Below are experts of layer 4 (counted from 0) of a mixture-of-experts language model. Rows are named router (the router's row for the expert), up (a neuron's input weights, with its number) and show model dimensions 392-447. Each number is 128 + 32 x the weight over its row's rms, rounded and kept within 0 to 255. Numbers have three digits each.
Before each expert's rows: "gets" lists some tokens that make up at least twice as much of what it gets as of all text. This comes from a sample of Wikipedia text that the model never trained on. Tokens count by the router's weight.

# expert 3
gets: "-", "a ", "first ", ".", "th ", "/"
router:175108094147068157098123109155204121106173216150066078123080088123152161094132123145109136104209087086135113095125115116121126073093103102116162142143128091100093201072
up0:127152074161086122180131113099167088146084060101161080153134121073157116116170125111180121105128139121137113113106149107155155151078127145088089084137099089100135138107
up1:177096093149122172102098199136112104137144185097119110137114149121097116131141070104141167106129076169123078173112106161126155077109112122147171116089134089128168165141
up2:105128174104139152136100079189122109103147170125143102169168131142116089189137145176098088170101155118118113130158079107076152136140116081112138086153172063136083124119
up3:142066075111092128172128132140113085197116108081208131094109126113105155126116058152131120155118123183102148111141056138133072178177082095150102087077114138150063112143
up4:102173104113028145162125139155161139080115186153111156118118103093122110137167191158130103088142085135062113121069118160099245226173112109144115078046151164158155126146
up5:095115144144129038100131124105158093132184123133092124114097104084065134136140099181200132207122148145118173096175107067124050096085113167158114099128111100128109162158
up6:147108247129096122098097144187175166090093099113124125135054159103134180098153096126155089171155196081190167144138117111176136067077083165077127161142176154128124124182
up7:167147075141098097136120139095160126181089154181084191076104107174114166090107126109130102190154135107142115139116085211090156076148109076121123100139125122167149144138
up8:122053124200094072138091151157072138136103105118144099146153123093082101095117131146162113157083144150120142141179179138130135149113116117121138148161131159130165151128
up9:142126070224164100222130127082132130095167113060169125107140178173147158142151149197115163146098097084161137154126092120130130155128121127152094106180118155161066115116
up10:126140165140138059127126158169105161190153115109168164194101140108094108164108140091114109100157075141110075058143124137105145149157070163106161133112117159139159112142
up11:119122149123128133148110113121088175112135117146125143190165129130062123164137124041167142109143216166148138112109121088129138146120156118158149129121131093124077061155
up12:177120112152090129194162123139131110177135114115145084124166140123141146098090137080037143130115173058093167132155207140138089110164149137117173111130144121131143115072
up13:121146145167134096149123126143136173127160143081115141118101083100142077094130177119160122145186102178117102102102131124172128133160104136101133095112169089070165112099
up14:112103145126138128091062134103131106195149101176133083156139152150159135155169177148065110096142166110102137143194097114129115162070098152079156126158117109131151098127
up15:098085149131103138076098090149098189134104169183124122102116110155130170120130093106149163195128121105133128094154157105139111149132147140123146136082096121120186109139
up16:100120107173125080157109167219138206103154115167148147124155168183105157132122131122115164115170070136083048185113114161162158144118156144127094178114090175096138148096

# expert 5
gets: "(", "'", "s ", "his ", "201", "0"
router:162176085098108074102164144068077173150110156133131119085089180192171112166148146098101076146124117072158096138163140123090195145148094193131121122118158114142144147161
up0:160126124107112075111115138153124144098130126113108113088103154200112206160143157179102143139154110134136128133137188122148096104097118153105139162160079156131131113125
up1:163130158136169122164145139122103083158132132096134158143126162110111103167125122091089137120183130130092117117166147157148101155135159107104113120104110145143099173123
up2:124160139136118055150136165167101190161133205102158159127128171124136144225107135111111153167122204159152102072048143134146189140118086103151105140139160161112109105175
up3:130107123156147158143151113116168148102112142154121124167122108211135123129125110133202163091050146149111140110193156073152180091088129139066115086162127095120106139170
up4:166114102153129166153084176098098144109078129156180156104131097090115139115093135124139116112095094133146102210162131105149171131074108158147123178159139166134064086143
up5:186123105124116097091141135111147109172070146167148130134138055171149109148133191075128146165105136128183181084159127159113139092094112096100098104144128134143113126174
up6:077139128141161132137091154095141139123166098110161123094123149156077144086131107113137097164090095170156154184102104168063186132125156095158127098092105187126135108150
up7:137130151138135140098106138167082069147126136134117097191142065134121107103167122131105081161132164070149069165117092135062170106074091133070119145139165108141102127142
up8:155114137118107139157092149094126114139162139158094137154123108129125127144109100196119151078134152130110079097136199122133128098118116141161146123047080122099069045141
up9:109064243154162136104114183144112191175153148101103129186123118091172109120181164074115130118122112097077132150084136093119104076106084129086141100098113069123128157129
up10:095169105133184114091137141098121115135114141138129093078146141223090117166144108124114123116143120173108114070158127189130185059150157057065147129111196152152128073115
up11:161093125174090081093142096118071126147156085181160097077106167102120139129093152108096114136141135113129099133123136059121158187147138129169108067093161128131091107196
up12:153152101049125138114109188130138139145144178161078157099133159136124100056167108081122186151141137151152098134083159153175100118150105115132154157152149110168092090117
up13:179109110151124148115184112123125142119190134196145169150054146179099155068151123124162146108157114149151176144125129096149082094150155144113092157107106199121175137188
up14:088151083107143116163101120079152126088073140125192180127142117189130127123187153178138145137098125079055139126062062072104161183147111157145120195090159123139146118164
up15:080095089093095182145184119136123118162129088160078126130067142157149111151075086200146121148112096120078172151115114107108107082122088165120108114113153107222155142138
up16:173178159162128086112134158160106139127095100120063158065089142169162088094115130111121115144133156143122142123121121138120130151116194163189064128151161098147164113108

# expert 0
gets: "| ", "the ", "was ", "is ", ": ", "in "
router:168142103084093127113145206063142115129187131192099111106149132159136094124066172114105089122206158096141167103177135101110094103113082121122158142146126145178159154119
up0:116116138095117145137075159134123149139151134145117088140146215159167131127125121119138083128118137080175170150167139098186150121082128075091145131167095143024121106146
up1:189150125139120176110107167170143128123092196166119158157172134138132094071075139084202127113151067101142107192148134064157117131174097147135077178160167121155091179178
up2:153078183129161107071146188115113174138176171129085133122140158115135188161129139180102143107138157089133118137106128100104130166119196059136118130089088087152119188119
up3:125040130080155136152131119167117137110144103092171028145189000123143098092066084109104116132099107114096044073103120111156103114118162140122118159155159153148128160093
up4:081141134100142097169113159194163076130157161074145147108134124130135124137095120134131123160107120105174125166122114119146123090084103132067158163097137060109125074126
up5:123129095084151097054070133064125117096121108099119147128134165158074122102153097082119065141189175118181155136110154113132127110132134129139109090063128127145119140125
up6:089165071091071114138076183186104157082084071141088100204144098163160082140151176143137128113112117086160111111117135169143182195095147160213060202090126131119149142144
up7:163106139163091065154146071102102205147074108174211198068178194119081080184146147061112118054099136086150124147139092126114146136113114215141109062140092105135117171176
up8:154058176148089121080130107106120149116149167120175083131137124143118166120086186111122139123128098155194116143095058171139128087169169105109102182069198152142162095083
up9:151158111111144124138159106131131087081157165163143193081128046192120116143130209151038116136111165155132152109136096109131134097104141160106166063112073149166147128120
up10:107129057139081129118049116095154142102123098155125165124174086169093090136178190088084144121161143124145179123186113180172134127108132145085101107100147084105192142153
up11:154109136153099131164160192142171165059144136101098135102163130126136162142123134172119067091090112129179143160167164138121115124199144146159089152127156116092137141132
up12:110173125140080112064142095162083132127146138057143132138124086121106135152100104142115138109151157140099119115115105073152155105185086124115126151172101054140103174125
up13:128112117152145132155157096139094129098155116175115125109113145126163140170144181051136108141137117110120084099099112131090106127135131034140100147136191082104107137148
up14:075188097113114176096133153174071146100124141121099090152055095143108157102137118123128139143081175151188199110146133138087154118100179115083149145176143113130133142105
up15:146119090148095187133094128180054106078155157159127177129142152105162147127077106180121187073115114166141153097090122138154181091152114133111040106172139168143109110069
up16:168079149095157107162093109128123067143105156167162137122106148201102139101130158110070079122122208105118165109046123137124134120074194146074074143121171142134154117119

# expert 1
gets: ", ", "==", "|", "===", "), ", "The "
router:123102107132124097110164164127122110094165112167135129145151151093188116161186130119138156117118133177168086187061105114123149101126132153103098091103145139166060199100
up0:103114104163125154182137143180061103166148147134102099087048173146114159137169108157157190164125146123130150119102149156120176072090102136113113116119154166108130102138
up1:109112165098082132116116124115143160143124139206089137109141146099114181126169081122067119119098106181110080156124141150182160143166140094117156122131169084140103073149
up2:055097126120133141070146119157106093163117118167147142125052138150120124127125094159128106166094088055084184140127180116126127116150135140106108157071144115100125137142
up3:142097093134097118103166128171101106133134140132122116121133124165143076157150182173131068089132114117121090175109107112145137083173128160126115186091165144143157120096
up4:119114113113177196096108116131090157134177145086098165085060144036126127144084172125141147081094161091107092089081134136126095118174167095161117191123145114122148113158
up5:045111085126145128048141111116131120138165157108137139143189122084101134140181068130159060106176080194146101069101153097117146155088119143102106107153122139164106152146
up6:150139080132102150158122131102095160195072112077089159124143133160124223169152123115157128122107114133161085072110132154137138124080113117175128103151113167159094121127
up7:115145128076150082118137133132159122159120133111146098167110139072091143169100149148099089069131171161179105136145152177166167100070089121182155088125144160092135119093
up8:113088153137102133128117158100112145183096124162110091132213121144150131191121124091121078127122187119115086117100104153063104139196143112128142114154192134176105151194
up9:113156103104175109116156095102117149109159111191082130163111162178072145118097170093193138091139113127133093155098133119121107099145132171136128124129135120117169123098
up10:123076169153110104103131114131171167126154105079117099120103131122144127179146176178157118136127142163121128120161148109142098160061100155132085097094124093149142105133
up11:133107148083114102130119134137098105167173180127110153188090167095068117148149169143154124140084138131120081125226111181097149137126111155109126155085133113122173140124
up12:112149140192130095168120141146147121188147158110079147136135138117133163167095133098171127087126087144132133114132099173109169151114176148072159097066134147120065116165
up13:166137128100089173094206126161124122143136157182211118148136139124155073121191100109099120112144131149144178140063048129110164080150088168061117188110127111147117074120
up14:117065092101136120162080128122203040123128129145126124095150118203137188071094147119121163136175097094063177128155054117128129111138131128135132109099115131086156173144
up15:068092136139115116167105159112103127146131129119119064193174129194172107132154122179140105094085163143103076136078163142150128140149133102137106196117122164107163206139
up16:144160163192123096121176128138144123133156090111207179118186185164125126129123143126158094095128125154190121103082149206083116114149171071138152125152125090127113176172

# expert 7
gets: "of ", "in ", "that ", "to ", "for ", "which "
router:117084116143185086123179142094133173173103142122133085109140124119081156125104126137092097140099120120079125143103077103116139076087158130198101163144098085148122138180
up0:165184137099150162095112159178156216132103158164132120151089107148067161149114113124157144236129069110150160086111130097099129138159114125186122109109162109094147126120
up1:098152085125137160127164140090132129182108125115162124128141101206133139121084115125105136153111162107155152156129131100102122162161159141149079154129112127084071180203
up2:124070153136169145154151201156111112103096141118106167144089073089139198129105083138137111077128146153194175173106149131130124114155163109226127129132127149137043188098
up3:109127112161125120158197087152166084134134153136085093111157163174144085088117098173151101166141116188139158175105097119170160171200159148145106124073134127156108112149
up4:162104112138148193139130084132053111163163150116198131102112143139168138147096126150098170126141128120154183211136129160109162145092142163112155112151106155145157171119
up5:093109101151175108165158218153177083135093143118102145125129176164126172194143102126135161108105122116125105156088104112202123125157162148204161096077138137090126093150
up6:096175127103122077137098120179116148171128082167167096075076119173117151167085139130113058168080132130198091104118145131109135125112103122190139154152078085104127128131
up7:164109154142085163103141114129062114099155165127104134109166146131111175147081165143158137088147079076177103135093105142114150081181114097166103143113126102116089165146
up8:152183097122175140090131135085107131104137129067124157167117138125123128120166090116120143172112146081088125131110072118163122143161113152079085139165121127128106144122
up9:135145125112129133127089138113107194162131071142127133156125171150122119143100118170117085136107101141164091100073147111160062185186108122141115203115140091089154116143
up10:146038159146102150155085083176130207093135103121118088100063161137137125137090168122132169107104109126074144117124152133088133159135145108119089116151119169181090128101
up11:096104187090099118114102174093116140198110157106107197161168127087120147072117155173208149139136201084147124129077119083161171127139182078080097108142142134065081137171
up12:155127149091148131128166178157103102110169140084141141169105124165136098072102092110105085161140088089145138140163091112091103149156087128127153220121105140100066112126
up13:090174157079122040161135155130094081102116114103132124147145090169127172139084151146096080114125107108110090105109145087050110071131121118143133134171156158123092080094
up14:120165147115144106101106150174127147105113099194176126117138094170061083066176137102138201080123141154133130152172131096147153073114133128121093133120109082108143077141
up15:083099136116105121172174132052092138204146130120150117133135126137147136141129121123133140078101178158097166089135178128138105098159160088138132153101125155177160109096
up16:129190107135127185142094105097150136183102153165112154118086134083125143101153146070141187097138096120143145094164114159121111099142145141143127056074172116130089151084

# expert 4
gets: "\n", ". ", "- ", "| ", "\n\n", "1 "
router:139029120139154117132107154125128174158126080174086147157166049090076193122216116131129096125090189103094058149157093114107102085092078168142073123096127092135173125118
up0:118098077134187157090128085164127089106172127169067225144103074153137108128144174178210149135109103045143142138137109190152160071122169147127163115126126146086155140093
up1:080143094103164095061093159095157164159052113139083152147134140099135127156109078092137131111115132129108083112135147160128099093175071127131131115135131081137144169102
up2:103147157159101092096121113194037155123105156164135126071180115163141110146143195127076164068093157190128112116125132101113098071112125156091098146104055076151127120108
up3:153170128150110184120124091097119182088080127156132082131149122141156108114109085092123133120158077138085071094153091117151098095173158133088096134135149164202114106082
up4:184183119144109168132178111081156128071112127155116137047178160128110186115133139158117139197141169100111144092151166138130099148069147116137137077101119155089172053084
up5:166109177158156071107130155170106156104114155122112192103172129141201109094179143145154116113189178174081127073100067109104162166147155193099121101082147101124127121174
up6:127207188137125113178124126176160107180205168102125059091107135109114136101155146074148121179114136103120177153149146132148152065120122150152107097169136170093138144104
up7:129118091124170130152094102099087064097185119109079136092155145098177163082130096150159128129038167130115104195135143146091147090129169153134122133220153140198054183130
up8:177137138157083110118085208189141095107187101131155142109040145135141116179073197182127128103076139137154129105135124117168135118114160110136197104151144128117116103153
up9:086127114104194071158172156099148139179157165117143160164143132185157122092097087061142166157136129099170120095136116138140101090150127057113118126097072139120092075101
up10:221139135095105089157126113096152127201222132177121143099140099089083185092071113177091130134132154078180137138108132165126131121123120131076123127137128113158104133096
up11:143133150139073096175132189117138184115108095097124124139115136110112178113105096173164137086119085076117100122109179036128151072095124123143116105124116043170156121108
up12:145121086132124090100158114137115148141109142164185139163087100152133125147186130095177143137143137078113082100129149148076136120150111137109151140156102162180174095153
up13:163202086123170145160126081080118177177080149219119115139102083088132146084128184148111120078120159207185156102106101126148143096162099111109124074131112110084084086173
up14:096113152153121087183104100115136217119080163127093128120137140156132116119135118106153111088125205127083099110096096132156098132141140097174106170161068090163057097152
up15:128063135159091139084117155097158141148097116116185146126122105132078180140087120101104136124185126083174145179094151112130132092057156121141139157118130088160119125165
up16:141163114134148147098126140143136138123125110156080106072165118174181138091136217099174151141105124160156124157123065096123077088149129106179042133165144137098088151122